From a checkpoint of a small mixture-of-experts model trained on Wikipedia.
Size: 13 layers, width 320, vocabulary 16384, 47M parameters.
Experts: 176 squared ReLU neurons an expert, 2 picks a token, a softmax router, a shared expert of 320 neurons.
Training: 258M tokens, 3939 steps.
Below are experts of layer 8 (counted from 0) of a mixture-of-experts language model. Rows are named router (the router's row for the expert), up (a neuron's input weights, with its number) and show model dimensions 280-319. Each number is 128 + 24 x the weight over its row's rms, rounded and kept within 0 to 255. Numbers have three digits each.
Before each expert's rows: "mostly gets" lists some tokens that are sent to it at least half of the time. This comes from a sample of Wikipedia text that the model never trained on.

# expert 15
mostly gets: " were", " has", " had", " are", " have", " been"
router:109107133123140116134177132143149128097108119106107157167164172111090146144118077148122093141112122101092115122141175148
up0:116160135132080138096120124160101093126125147157124128099127136116108114169137067123164173130134179124133134145155144178
up1:131086112117131123114116156121113112160166139155139130136157107113123082134101126114147126102098127097133119134158054132
up2:147121112163155136114102122086156112125134121111113142109135124125132140148171124118091111123116111174123153074132112108
up3:122150183092100066113133090136143114149121115152145155154161173140152157112133108144150121159106098103128169142121122155
up4:143120134124111126123167120077141180134128111120127155089123168131134122125088120122157142148154119138097112152166094129
up5:115099127117128122117098127145091139154098155130116114103185106128129118141132144122135107126126131118126156080161160115
up6:133158128105123150148151123110145171100144109122124152102130129061129104126101123128170153096137139137176125116149105126
up7:137117150143124143160143180116117103126176123184120131116116136120146126148147145172127130141146120086155152141105142123

# expert 14
mostly gets: "\n", " (", " (C", " (P", " (M", " (L"
router:159154109136124120155113092155090123122104100121116140122161120105104152132126106129132113094146089180127116082111134103
up0:132121125122096129132145176150158118082095137120062111097128114148108115129076132110112046116127151080107106150085078143
up1:141128091097155120120119145112132139130067110111121097095125155145149141141158131121149142177087140107102127127120144111
up2:117150146108129129145137122114148159108073107126093145128143177159168137132119149166088105127138081115110097112126140154
up3:120111133107136104114109115094101161119106151143145119131122168069108141129138116148125128107068139109128115138149104128
up4:090142114129079146102128176098156123135153098126140136088143118089117101120126106131178146109153175141128130158136123100
up5:107114128095152156138134123098134137169115149058103155149124119122123120112141106106134130104130066112127123109136155116
up6:114105129119121116149129143126100111146159078128166095102160140123132126118125132141109133129122121194142123129127125096
up7:117116145137162126174095134162111141131102128132115113123138153130124101119111096190154144079084108142092145127137133142

# expert 13
mostly gets: " at", " with", " of", " for", " during", " after"
router:131108178143142133167144084118106124124140196125093156128103154105125159114183120093122109142130097135098130168163115115
up0:158153110163123164126074143148092160165121142111124131110108120136123131143096166150093124094098092144113137137106157143
up1:184184191131090147112087111119104096128117148110103139115107088112143096136125145149139089133142135088135132146142126096
up2:128143135161129139132135111154148139110161115155141098096091150155127152128133142157089105160104104107124143105132100128
up3:108106110156076107158129131086103171091122080150140133114110113121125093125131143122095121107151170114105132174154100122
up4:073117143143120089131135157149136098083150148116139112123114098143111139118116160143137123096131133132112159089153078159
up5:119128168115136129159091100174067166103116137139129112144161124096130080127134164100127122101143135104143121099136129164
up6:126166123121122127152148143133083120144161092134116110149155150137146135076143117146105152162100140106162171129161136142
up7:135168148111135119124133146123147163136143123143106136126148176090121068112170127076174150090116106169121146126145123178

# expert 7
mostly gets: "k", " player", " coach", "c", " leader", " medalist(s)"
router:118117130103095107143093094139139139139122124097117118153097116102130120118133142099084128153123107120138114105155153114
up0:130125139119159160145119116132131133147117131127129116128119160093132138142143151130162161112105149117145103134060125107
up1:152135104114154110153125130101129103112138107112147113116124137085075116166130083136089132150090142113117136127160116159
up2:146140143116100130123153134156141149183156128181104125131144170147149139126087120171156130145113103123125125120161152140
up3:103096116079130137185109113089136138138093104136147147136099148134118117161133139114160148099119148108115104188120152113
up4:152096157111116163198147134111101143086076147143149095090121136142167138122119147120144140142129172139114158136090147152
up5:157096153129115091116162181159128139129094102135147135136103133107114108129107110127173103159145157147104111157118166127
up6:152139139150119135084151093140094102122159145110156189134085142086097158096137193141109138155106141103094111128119072158
up7:055097093115119112122139171158142109132163113138176094108141107110144142141105091118156152156117108126096133121104152141

# expert 16
mostly gets: "===", "==", "es.", " ==", "ation.", "s."
router:146145141110155081152099137139114130109109113123104153100108139135127090117128128142172106106112123152140141091137112116
up0:170129132137136107094138140105115150122130158143122123102153141116157099144137122127100122129178129131129142106125156158
up1:185147105123135126162171081103154120132116121137123115174101134142151117094102131122174144118131117170117139143106092101
up2:142184130136090092154089137129134162090115143124134144146119132088140126120128133127128107125109130116164127118127131096
up3:129178147146119131127115117157088149156128088155143128115127112152134145136161111182138160119155113125133129137107162137
up4:112131154076075153132113147171138172159123147121109155166090185147086114129150168133156122132113122145155135144113130134
up5:149109125157103134123146113138102112121142113165095127118116142132094156128122119123095142150113109171122157123127147120
up6:117151135120110117093108105052170152110128157123119134157136093120151153150111168131138167123147107132125131111134107149
up7:115150124138104156139100165116146153113114128130151151116122115120152150145159099167151135086150098125122106131125078086

# expert 10
mostly gets: " the", " The", "The", " their", " his", " its"
router:119167125128126150130140164135117165130115153108144116089111115164097112115144150125155158139142100118132144170135136135
up0:148134116136151168154099118121154141155164113152152155137153165129081114142121098114126182159107131125089133137125131069
up1:099095152124085180123121090146144139149139143126135145185099144142086136118125153135131090134148105127139075159113120129
up2:094084114151111118082156139092128127124166116161130135116139159137146103169077137112169174158115147159129112177150141129
up3:108164148126122107138100160167133121147137095176116098098109155128104148136133117137113091150154157170107126102107124157
up4:124108119153114161169147102151150103136138108127113100144109142116148151092132137124139108118160140082129118152120161149
up5:129107110106135098111087118127120114129134102110138094145138096110155111150104113108135110172142160127107173176117044099
up6:132128146135113143141096153151110122115144116125148105131116106129148128123109132145137130102134154145164109143125070128
up7:109136106114142152112136111125117118195117128149117143133139146122103106130107133141145113094104131086147132102093161130

# expert 6
mostly gets: " music", " (age", " Music", "Personal", " Title", " Racing"
router:085107114155134126126140172112131100143135138113122099124083143134123104109138120118084137113164095126157139091139131099
up0:121107115166162136139076105159126082090148132108136205105126143171088121126153138123097156141131094158140163124142148133
up1:135117084097155122114096111126123128141139101166158110067151124154139121164140142142079066075150125125106146150159149153
up2:131124105117191148146175116113090185119167123132132116124140127116157178109168133114111120144153131138130133160144162088
up3:056127134093121117135101120108141132178146126104111177072154142072122143170129113139083071134174099089114118135138119123
up4:129141157146133152146149148157139139110102160122129134122088150139123083134127103194077153098158117135121146150125161119
up5:106071145128138117117170129155105167108103084116105091155136097088108147105128147136127163111129151129115138145129190162
up6:109106124158135148130141108117116118093120127108134114156121128109099125151108153139085143109158113117129133136124125113
up7:142135117103133129149141126066141119159095132121131155151126169147155142145143133125086121148104124129138114079137121163

# expert 3
mostly gets: " /", "–", "/", " up", " \"", " '"
router:155119134101120139148147090123125106153129138137127084130179143126118139146087126164201147102177138149163128121106131138
up0:135114150063105166130156115118148075101144122098097143111127104106125128161099119159116125146158133129160141149146114126
up1:188126133133164112120132133087094140139162119092110133126125101103140190117128109083113129114128152098115093068108113143
up2:127104125100081093126118113127165105116092150118125101125112110117127114111091101100122120178161172147115147136139114113
up3:131127120124114153099102138101135110106119116169118090115160093136117067137141148146137129103156145105111134145153157137
up4:089190113151117169150125145122146140139089166076141135066100104131164099132140116127140149159096164085102107143117150119
up5:144152148137085127127117153113123087127152152147104167171113143133150119138129108138139151118143141132130120126095145137
up6:135125140110121129182149145125118094133144132205102121120167132119109152140129130147118134135145110115147098108107174129
up7:087097121142104140157135094098127142155128115121097140132115129144125112190105097111135129131126139131129151163142127121

# expert 1
mostly gets: " he", " they", " It", " she", " They", " there"
router:121159103111145159124136139111108107139161129133137142101148087121105135122137134126162146099153119167135084134134166106
up0:103121137114103105125118152096139103161143154133142154146155149104102146110159149100167110131106128138101109123170112142
up1:105121135109102146124131159161119141132146078162159157174141118165115146124142097119122110157059156096091121112145099114
up2:151105140116118124125185110114108140132123142090100156103148149154150135124129148143171103117102163138105106134143090162
up3:105126155110139106126096140127123173117116168161141168162139113148103176155127104157132162117130130120135138125153124164
up4:139147152129121121099072095156131155124115107189108128138162110113143148156114122111129126121133157138136140164124113098
up5:149113069126116131131081100135127104124116078110131137090135119157139170116105154164128081136109155147131120162159147131
up6:156105122123147094118080101126180120134101126125143120117089129110132096083128119114115130148097131116106129148144151128
up7:129152083147124171116149118123138105118103123171115149152131147104114198112146129126085147126115145146151092140142131111

# expert 27
mostly gets: " and", " or", " but", " &", " where", " when"
router:137140135137111115102162112113162168143097122136123120114142159150099179161121140103127112174122151091114144136137153157
up0:150119141130166175113115115142110135105104138131126096092114139115107138109094153117137170132101152138134081119118168171
up1:070124187113100106117123134129131136146120152094118151085132100112119122106116108134130130150142154137129100142116121125
up2:122137126155131125138198096126147140158099130201094113161111137136117110148099110167126157154115131132140122129159135128
up3:152148125117140113169116103135127096093094130108129143114153135146141143122176141139121163136119108108110100154087117100
up4:143159121079146137134141155123169128130160124112111129089122113088133156140115095145083115126132137120109111145125129141
up5:146119115149120132092076100132121138127133133143160144144110154134129119141135078128153170146106146129105115147124147114
up6:116101153124152137089136133085157112095140122129115151110112110141132199129127138107136131123100125068152097087125127112
up7:171137088117156134171108142072166121132118147136134169124160121137110124132130146108135158158131138073158150105152112143

# expert 21
mostly gets: "″N", "°N", " by:", "|", " Born:", " Country:"
router:153073116147128166127124143117161168139116123162193151121169111150125163155139098156134124075139105111112118147152115124
up0:148179122142152127166122138120055153139104184145136093168155106102147136128177114108151148131105079147094104095142159143
up1:095118160114102100125089162092163122105125147102156143154125135112113150138096149120104143096131108113123125105102188117
up2:141182102094118091127151115116117133138111138113096185134133112149114090127176112104142103116170101091102115120186122110
up3:082153127124117118136118123100185171138143169152144116121141103118071165095152095087110121140114126129122109120117123120
up4:128139128112129127148136127132139142099157112130158101115125139128151146091169142131154111106169145124174128136139100118
up5:135156137111086149143131182140133126114109164144133104075103173105142142136161124136081133135125096152058153153121144065
up6:141147148074130083120151175153163141138115131159100135124160136139111144123168149173145140175129079153119108128148122161
up7:104119148121112151131125141128130149119116136135148139125105137130170111154147108122114111191129130120101128105087112129

# expert 20
mostly gets: " March", " January", " October", " December", " November", " June"
router:090084105137128101118113147096169113125166139155114132155114107159121150096139128120136106105071151117128107091094091088
up0:081073125099135111163159133136091125104126132106143171149158135127125101126143115116133180139116084099164122165166140146
up1:144124115138110119093127126090114142155114150137118148136107128128091172099132137081144109171085078122134109120119114152
up2:066151082112076145133143124139125147147121107110139119128128123119134095119128152124153076116137141130122117119118101138
up3:111113138163192168142121157130170112093133140129123159071161143101138135144157092093105122158162140143105145155122124122
up4:102136127132110160133117157103120121119126109131117126134180142144107160082166138144132126126122118088153143117173157117
up5:139120086095147158108178111077081130148151127117133131173127146091099101112158097105150103125118109128079162126114125123
up6:080101146102114151114148120124106120118107135150132147108127127148100132128169098129125145163128122110139111098140149122
up7:107110125117147097124137113134172142106120177164124151114107105135161174124137111202104070111092073179112113072166094090

# expert 31
mostly gets: " Al", " al", " inter", " '", " per", " sub"
router:113116139118100135158125058129107127172145125077140143155138113133163087118085129159122100140162131100154108152110137142
up0:176096120152132127090107143114153142107110140091160116134132130142077142169104092171123180152133106106059115144116122117
up1:124120128152158118122109124112120109142085117166134147138158083153103126128061134167124154142139148131126080108143129119
up2:079135089170109108111124117126132155133125106138102101123114158123153144104161110126141088154116135136161111144126103104
up3:120107154141113096137092144102133149136166143091137150186112116168104136121151118138109191121131148105083080113120094181
up4:128141126127172138164094137054143112128137141124127124122160114113118138112105121116136141110134124144111168135161135085
up5:112102137104170091115061136116146120091147151166147135107129132154105108163159136125108127090085154162117131131137117131
up6:155106124083145158167139173110107156107128098174105148121124127081133092141146109122088107133125151122103134141110130135
up7:108140119129169140124106104097121141131095091132128125136164115090099167120147108134112138108124136107172082134157109174

# expert 4
mostly gets: ")", "}", "ations", "ics", "ings", "2)"
router:131137113131133111098150114125146168091162136176178157116160151141132103144114121107175097112112121073142150110122120104
up0:132115123162151112084116131169122082071153122139122094140121119120126126122092074123142093141151147152112145168124137146
up1:129144135134150107131112151075128142134154120164133141121136150139114142082148107144115188104137146076112095122128136117
up2:124107129134119108141128091127128147117169144136139125133118091085130143124137123151171084076086164112170139135145154148
up3:090150138141093131198075128167112118077132133119120145138133128136108138109169115146167112139084153166132114129117121092
up4:113119137086137082120141087139152147150118128128169153097119119143134144092148147138102122146076131132180116129160123109
up5:089164116100119127127157168173113163134118132140109137144123140094133081087117139131154116098157138140149141119111135111
up6:127146122118121125120102126081115180105150152157144114112118150133105152142143159184149103101148146124127095099140142110
up7:156137124117150147081160106134099092165122148116112126132123111113125104117144108149139046096138151085103090110125128121

# expert 0
mostly gets: " 3", " 0", " 8", " 7", " 5", " 4"
router:102132119094116136104095174125083118147111085128130091141094139146135122071102130144163098119108159131082141177140092125
up0:183158124168166186170111129141143110118105128107130118148167147113157146157098153138089121111120123081124141074122134091
up1:190100158124148112136128156100160128130130149129097131165104104104126147100191133117123167146137095087134129109161119143
up2:139121117146108112102109136131124153138179151106126103130128153119138131089124132131151113168143150131118175138083119134
up3:159126126134146093131158145088151083121115144123097137146160136089133094163136135154165175145114124158114112145145089150
up4:096162109139120126119110116148190115152097114122128156125153087131119133108121146151118148112099166124144134146116154139
up5:143140139039129159126088115167117128154091144130095132135133129148100157125139122147137114164112120136157116128151144099
up6:158085139154146118134131136131162117178109115105144116130102143086100121191136140119128132102143083145131099147161107112
up7:111138163124119136158104088097147158159123157104100120126137141127153141132160137127110103111152130098160110145148125138

# expert 2
mostly gets: "\n ", " —;", " 1;", "–3;", " 1–1;", " 2;"
router:121118122147147136163161129140157083099099142139118166114151110143126123113143135131084132132129126115156139112134110114
up0:125125142102124161078124134160111111147125141130165095120109137115096178140113128129169115158143150151096110144142118135
up1:083134114096168110133092164090125082148130133114118096108105121109131126113144118140136168113129109112129167110140140126
up2:119115130114168124122112116112187162114138120164124105090167154155140094121149140146116085099125134129064161153174134099
up3:153137119150092106160068116139140103122130137157115093154156098100105130125102136076120129154106136086143146130097101087
up4:126152124150114131152116133072140099087123095095101140167141152106150165083113096116096149124126103138136148136133148111
up5:146123151156112117113103136113115139165139129125111110134137098118146133149134098141101140173127105112167143120149148129
up6:164154145134172111140114085115152131137122113121128171122138134125130137116106136152110130169116120145116158084137113125
up7:114136144135082116112137189120152174145135175118115115090136109108134121101133101088136097134136145145139118162091135091

# expert 17
mostly gets: "shire", " Street", "SA", "TV", " Police", " Force"
router:115105111126149124115143156149112108164150158144098142119098166089141126131166120151126132120156116102118159124094115129
up0:109127158097160125118128104149145168122125148153080110129127101117148129136116102094099139115113153128126121121146123128
up1:116164133120137126131122163139141092145081140140109098112120151109156129139147086133137119124156137133120109154126081172
up2:138128126135138089110144141135139155130132147123159124142119134133084147079123095116069170174111178123119126120124160120
up3:136096139160103111098163136072118097105127120174120159137137127098138125112121132138128088138180134141138119092109136139
up4:124130147100086104145075161121131132109121121120150145156155127089120144153083138129110137116116167129158130173153115137
up5:146119145122103096169116150094099118122095150146130106119165148174140149094096118111100159147128140158166096107113153143
up6:142089127147105132145102133152153143131129104131155122084156080125153152148128121119123160183123174127151124116098137157
up7:088152142115150182163141138142115151080147146101122151127138160071122119103140129126127147097151154125116112118143117127

# expert 11
mostly gets: " a", " an", " his", " their", " its", " her"
router:126147140127154161146155166146144133130097134108128124148121091150086123101104124066171146141132136140137141160114085130
up0:116109112139131109130139106139158120122108116128176151110158109143143144148151103148127108167166169098141131135157127092
up1:170136140137139148078120097140188147146089152131108104116124133146134097125072120139122165131098132111123148134110141128
up2:141159145114145117127101108112154130120127110155166151132130156123102139157095123131126074150135136126107117113114147109
up3:091142111093097130141128130106166115137086144095157129119161166114133122116114104154136111149112110125144101133149132158
up4:149124128082143142175149075152132161119107166138176152122151133095128127147110169126056150135112180204108138168125106124
up5:099064122094093125118152149158072113142147105140138091125128120134131092119140127140160087154118162131138086128130077120
up6:139153138148125131165111144110088103164130120097129133121137140136135145127132102133138122140110164113149122140106059097
up7:101113147107121122123122188129136110084096103147104122144124137106121143150120165136186123143170086083161162126146097169

# expert 18
mostly gets: "ini", "ara", "ius", "ley", "ati", "ler"
router:163121106158127137085124111148132097144109140125168071108106129110131103165147119097084159111109126166157144111093140145
up0:142108128127129125179103120134129166129092167167117147123153148136110156122168148125077083137152158135118154108152122079
up1:137129135148134093089110122101122138070145184120110140114123093131113133135129093131117111170067122120130127129096138127
up2:160104126135092183091101076132120081120109139121153142109133122109144164085108121158111128120142149141118138115122130091
up3:160116115143071117138122158124112119109104131088102142116123132097155138127109150140146097115104117162156152124116148109
up4:137123144135117091106136125156132116140105165154149124137103116136151130102114139133170148082114142160126132117114130156
up5:174141119106143096111141154156143172127133105146132106106126132118146126170105127144116158175071142099160121111126144122
up6:157145091170103119141127113104086110096137107091150108136144107105150133156148152132145132152102132147133081107111099123
up7:150121134099099157153138160147159142107124174135141101124149127126128158161157098155133126135128143157131128129159138193

# expert 26
mostly gets: " St", " St.", " based", " Saint", " Luc", "==History=="
router:145135137143161134114078120076142151102145101116123101141150156117129124173139156168124164127092138108140120130149144165
up0:129088109138084138101121171164087138148134118110084157136156120137144143048134158155109126123137146100164132136144070104
up1:164112128115128125176110172094143161122123148115135178153142124121151156131153158132130146142093125140121127164159152113
up2:129135130166104131122135163112146130132114155131144150071146131123144138118119143122116108075087110103116175140114130093
up3:086161120140114092132136129113092130080101108140083124094130162161133125102169123113092120150083139112087153141156090125
up4:126147132108128126119098115131138126138182081116150104102153132122133098162141127124163185114114158190112107105138136090
up5:112137113141151122115123133123094098085154114129122143118121152130090158151166117137134184123073118123153140163110137125
up6:122136120127129137134125158137143128122123129139144080109114130070148146154164144106097164151135094136118128182136120171
up7:139137150118098129124098141064112095126163146151116123123134178135087163163141174108160141149134128122138094143154116132

# expert 24
mostly gets: " imp", " ac", " \"I", " cr", " ", " ret"
router:129177122156123097122107100107166131085119124121170106134133100174128121139119107111117141114107170127096115151121131110
up0:161132139138181096120116127104119085105138121140138112104062110134124159148124144162137155151121182121145131178108133129
up1:112121163130133129100110090125159138130121147102136115145139137145086129139109152149125126106138146121100149125151102137
up2:111167140119109158122084100143179140159142125122080144120094123135120108103107093104122125144135124181143128145143159092
up3:137163089138112130084109084120180126147073107149145119094133148104117110151149085108121077089138141127136143127164108118
up4:169157144130151135109126100150111145089149096187109112120114140161152120111118135117119087111129135108161118153110125129
up5:155169123108090137081142149107112157106157116191116165113148124133112161169120100121120086131111152092130150117117137137
up6:102144115163099129166126129121094175097149105143096124145123137129112091115101124098115116139171158111116130161149138157
up7:194124109144112129152156154120152140144127117158129148159123097146136118158174127132128119128102116114134155125161128138

# expert 8
mostly gets: ",", "s,", "),", "e,", "a,", "y,"
router:155099116112139122143138115151142152119126136136120170158110145150135136147116153119162112146119143099097125081141084157
up0:152117118151111078129131154147154169122146132103110122148096162127157127120124141135147134145178147153136163074133103129
up1:150130101113130136143129134156125134144105109112097117144150157146127092132152179132147165117111124118112174141121094160
up2:158130139145127088124120108160152104088128168153123122125104172127152064191127101134150192112121117143131159147110101110
up3:131144160168110122076119157128124090128119127105144096119119114116125113129119177144115124104146146117133115163127106075
up4:134143153141171106117133143126122151149113119128136117117153122173125105138145114104122087171170165154110160132075141122
up5:107147103129105111106154169123132092111142136159170099139151128080126121140157126110100119071098133077116138134092114177
up6:109110128129140121135168142117090137107138090123126101128103129133138081108118182142146111174093112151072116149117136137
up7:104156141098141105168145126136161098079088143113132100107120157104147138139176171109128167159148090162144163091144137100

# expert 25
mostly gets: " Ch", " Kh", " Mah", " Kar", " Kal", " Ad"
router:144133147115103088121114119154134158140129115136134136148127109130140127130136149120109111165119146138160141129133099155
up0:103108142127114095122129130136149137099120131127160086077153150090116142133149149130122100110095173127145142119119143108
up1:165098092140154136133149118126112118112171098123106154156162096146130152096145150130188115140107136142089129159131148158
up2:123145113109127125153106096155134144145122175145147077133131102107114120143121116115104154150163099126132069072148138116
up3:146064166120114111144097139155128134123134129122160122139125102123099133169138137151110116116098156160152102133119166140
up4:132133110082140122114118122115107123100122101166134140091081146135118157161086100143150097170150132146167145148166151155
up5:110109096118120073130149132109150096143145177136074135126068146054132123110140139138153103168130101105143089153133141069
up6:096139158113111112101117171131137101106151095151115105150183147123117148126095140113098141152110155159114084126097122113
up7:104145132108085158138104131149126160150150118124104110107212128141145130126155139113086129181127148122129071144142143101

# expert 22
mostly gets: " American", " early", " New", " British", " local", " English"
router:131134104130140143111140180156127127129097145109078104152078164096133134118110149130131137141133123117140125130132133142
up0:127119119098084158135113072117124134155165152182135133164153116076126167084109127171148110087133143150161130139129121108
up1:193118109113146127126102138081148115112083164148124074121169162137109091106147143091130107097166057106112115133181113146
up2:138123127140160142175120154095133141107096120130180139102117110069145108136142124126099128116159146094163120151130124150
up3:135160097155118113133124133105110128142082129113121130149118125098104126102195136106140138090114104149133105123138133131
up4:157112134089130152142133120097137154158127135140121110113151109121130137135115150126159154144114135147079107134118135155
up5:131129133143152124135168158098109137164119119140121114102147187095146147163113079173168161089114159127127121125131146115
up6:126117129096118140134116092158116102085111166121114135153091107110104151121153187117120130096142189122138173120137118118
up7:145134102146136145121090125132134123126088101124118134136182160102154125152137150136112164159121127144138150069093073137

# expert 23
mostly gets: " On", "On", " York", " Born:", " on", " Ham"
router:105147193117117126132115179132114135137167091156117170127139202136108185122151181144167189148132100153135116112139128124
up0:145119118111145094152157145137105113104133108130138159089131090153123140137136128120118153117136095162094128115160133155
up1:123129051133142125172112157136155123135123093109132141088143134152129108117118144116090161135139133115102123120142130125
up2:160141134136154126098091162175085118180079133056105141127118131117127125156126129124118118110076125194109132132136123149
up3:112151129161152112128054108124156126147091137096138103134103112143157173116159154135108144125085178118109166133132110086
up4:086114118106134126127118149134107114119132112146125145101184107089109190163117157122116122122097080135070109113166152111
up5:125124119137164109099122113182121154135115090110172155147131142152166111173141125110119114157129167097126129120127130104
up6:138142141145130094116162137106107155085157125171144098128103111130143187124074132160147115115093127160126179145123124133
up7:125120134114159092126090158125104140135131087073144133097133154122132160180094155110107144131095149165113064120163093115

# expert 28
mostly gets: " In", "In", " in", " Le", " took", " went"
router:143148159136137164125091110123140091125130145129130124122172135139151144120137101119067169134110115154143126164189128157
up0:116134123126054103140099101158145159123101103138143128098129165182103189110145142125139157124125118148142128127199149098
up1:114111097103080162123119122096155150089131093136155162117127128134124103142151102164149093116153134111103114113110108087
up2:139115152124140166129129104105133110118114098114132102193115151144124147143166114121133141086133113120151112130112121179
up3:148154156163116114144080159117131146131150094108144095098128105143135148174096151137142143157112161146125130154150121129
up4:107115119112125117113083101114109081104141136140151101111144150134138190150158119129184129114124154123155107118149150112
up5:090159122125117074125129120088066151109075102153096121126153111103135150129126117136170163156122142126091144123092172096
up6:115158168096158135148127086119125134112140163121104132149125165103133105136092164197126104070093138117137114127123157129
up7:121150101138062106131125140165145115152141115137112125144096113095136141128163138159130117115143157102134076139082097104

# expert 12
mostly gets: " also", " who", " not", " would", " into", " which"
router:149143124161143131107148111125156113107095115128104137137122119144154120093102146088138153118104174090097124152118152127
up0:113148113096118123131118132079150128117143177112141155105080145103100119128160162137093102166114093131099147111143105140
up1:114136120122138131157126129142151148135092124102142136144112141119135075165177105107154124130142157092132142132099118118
up2:091120085151138144142153146147144082114170130119137098092148160086112153102168123155120117111144137065128077138089157139
up3:189144091113120117160124105099135123159098131098115114119102139131121122118145119118116117118107155177137169097132118153
up4:105154107089126108114123155128136177103104115148132149099156117125138117070142128139102094123100127091125124135150166090
up5:081131123158097117101090162168105122123117092141125107146153102129108112082120168123119139119128129126138144125154112119
up6:131136118086125134105109116105138174138103074154135154085100125128110099140140123149127105165112113156150105103153137112
up7:126136113110145119123078132149125137135154128181117129153120131106111129121150155153176122158131132130141121119106157161

# expert 30
mostly gets: " war", " design", " law", " power", " service", " book"
router:113112142082130098161147186101126102142147089152112090102115134115130104131113086147077106123131126134120135085091183131
up0:116141139060135100112129103095107081097122090138186155105160124132070109116089116130166186105117105117122165106150134110
up1:127130164105154104141124105089136099145157125113155147112140136100129123196107135152118087137136161078165102135124111104
up2:082164144146151112131153153119157106124124099134134089150137161150101125137117131099140165148092125132124147140158169136
up3:106107128070126121130099143178146110135136127135139163107160166112151145113132107133118099140124126074115141114114133134
up4:078108181105130137141145106140102095147130105142129160152093118113103104152079114126172128125188081108107163083138100146
up5:159117110119141132100158113146124080122148101118146127135129144140113146127093118110085154093082121173111097132145111141
up6:109107122097145125118123097160144123124145135078129148108139124165166159074118127154112153126138161114141141149113091157
up7:129153122147090118072117146112150096100158134084147106090141162145082098125172159131132135146103131128145106092137123112

# expert 5
mostly gets: " India", " David", " Brazil", " Texas", " California", " Georgia"
router:109095101114138121126080119095102117111086107165135134090095084082173084157159158142124091102105154118142098129079118118
up0:144152087121146143131106124114128123112101138149132138107173107120119174121143119138100078138108095132151083121115133142
up1:106121103095105141163122144118087103116114103187101128186111114152139166119123131120074098146127116146150167127127129159
up2:064167111120129147127088107153123169124130149145152156136081132079107142135174117139089115127122177083138129140127077141
up3:135103117095119120170146140143133126142101170142188129159160132137103120096107115081117134131160142126122147144131123111
up4:139135109106146120131131103114133148117094130130135136090144125093153148109153138149161157091159098129121113168178120114
up5:112083127139144103130141162119144132120116137171165099099089103110113140111126077115134128107139137133113192128117104139
up6:157097121114153118116082150133131099105133104127091132136112100146152158133097102186099133158122108113132096154116111154
up7:097120140115113100078145117101112113067170109165143195131131121143123110132129129201102151102135121112110117121129082141

# expert 9
mostly gets: "′", " 2015", " 2021", " 2017", "000", " 2022"
router:140095125154138144106166113167086133134167180130114134149095101113133112144134136155132097173159105136095112119121125082
up0:141150143101125129129118099105089150120162186148139141117125134094120105102125156144149084142143133118132114115106081099
up1:149102157137111127134131130088158115118127117114115145166117171100119146133150068087118126118150140114150130158135076124
up2:168081127124136093066083134122164133112123168106096156109096174152174149136116101110135132162146147135089106130125093096
up3:107132113125111156104112154110135134119110118090157139138119118092078121177092172133108119124130116099109131167120089139
up4:105108123128124159186121154140141153160084134094125110106136134129131164137097125097124135066152068170152110152136129098
up5:103132147144097155156114091109152124135121137134107165124114096117152122144114138121126135094100154135154122173104144127
up6:136153156080102115130105117119142126105121112137131156063141106154117139124119134075111117083139154165108110131167147106
up7:112127096124148111107111099116124118168112126108163133137131155093117079163140163128120135163148163121092163111132129100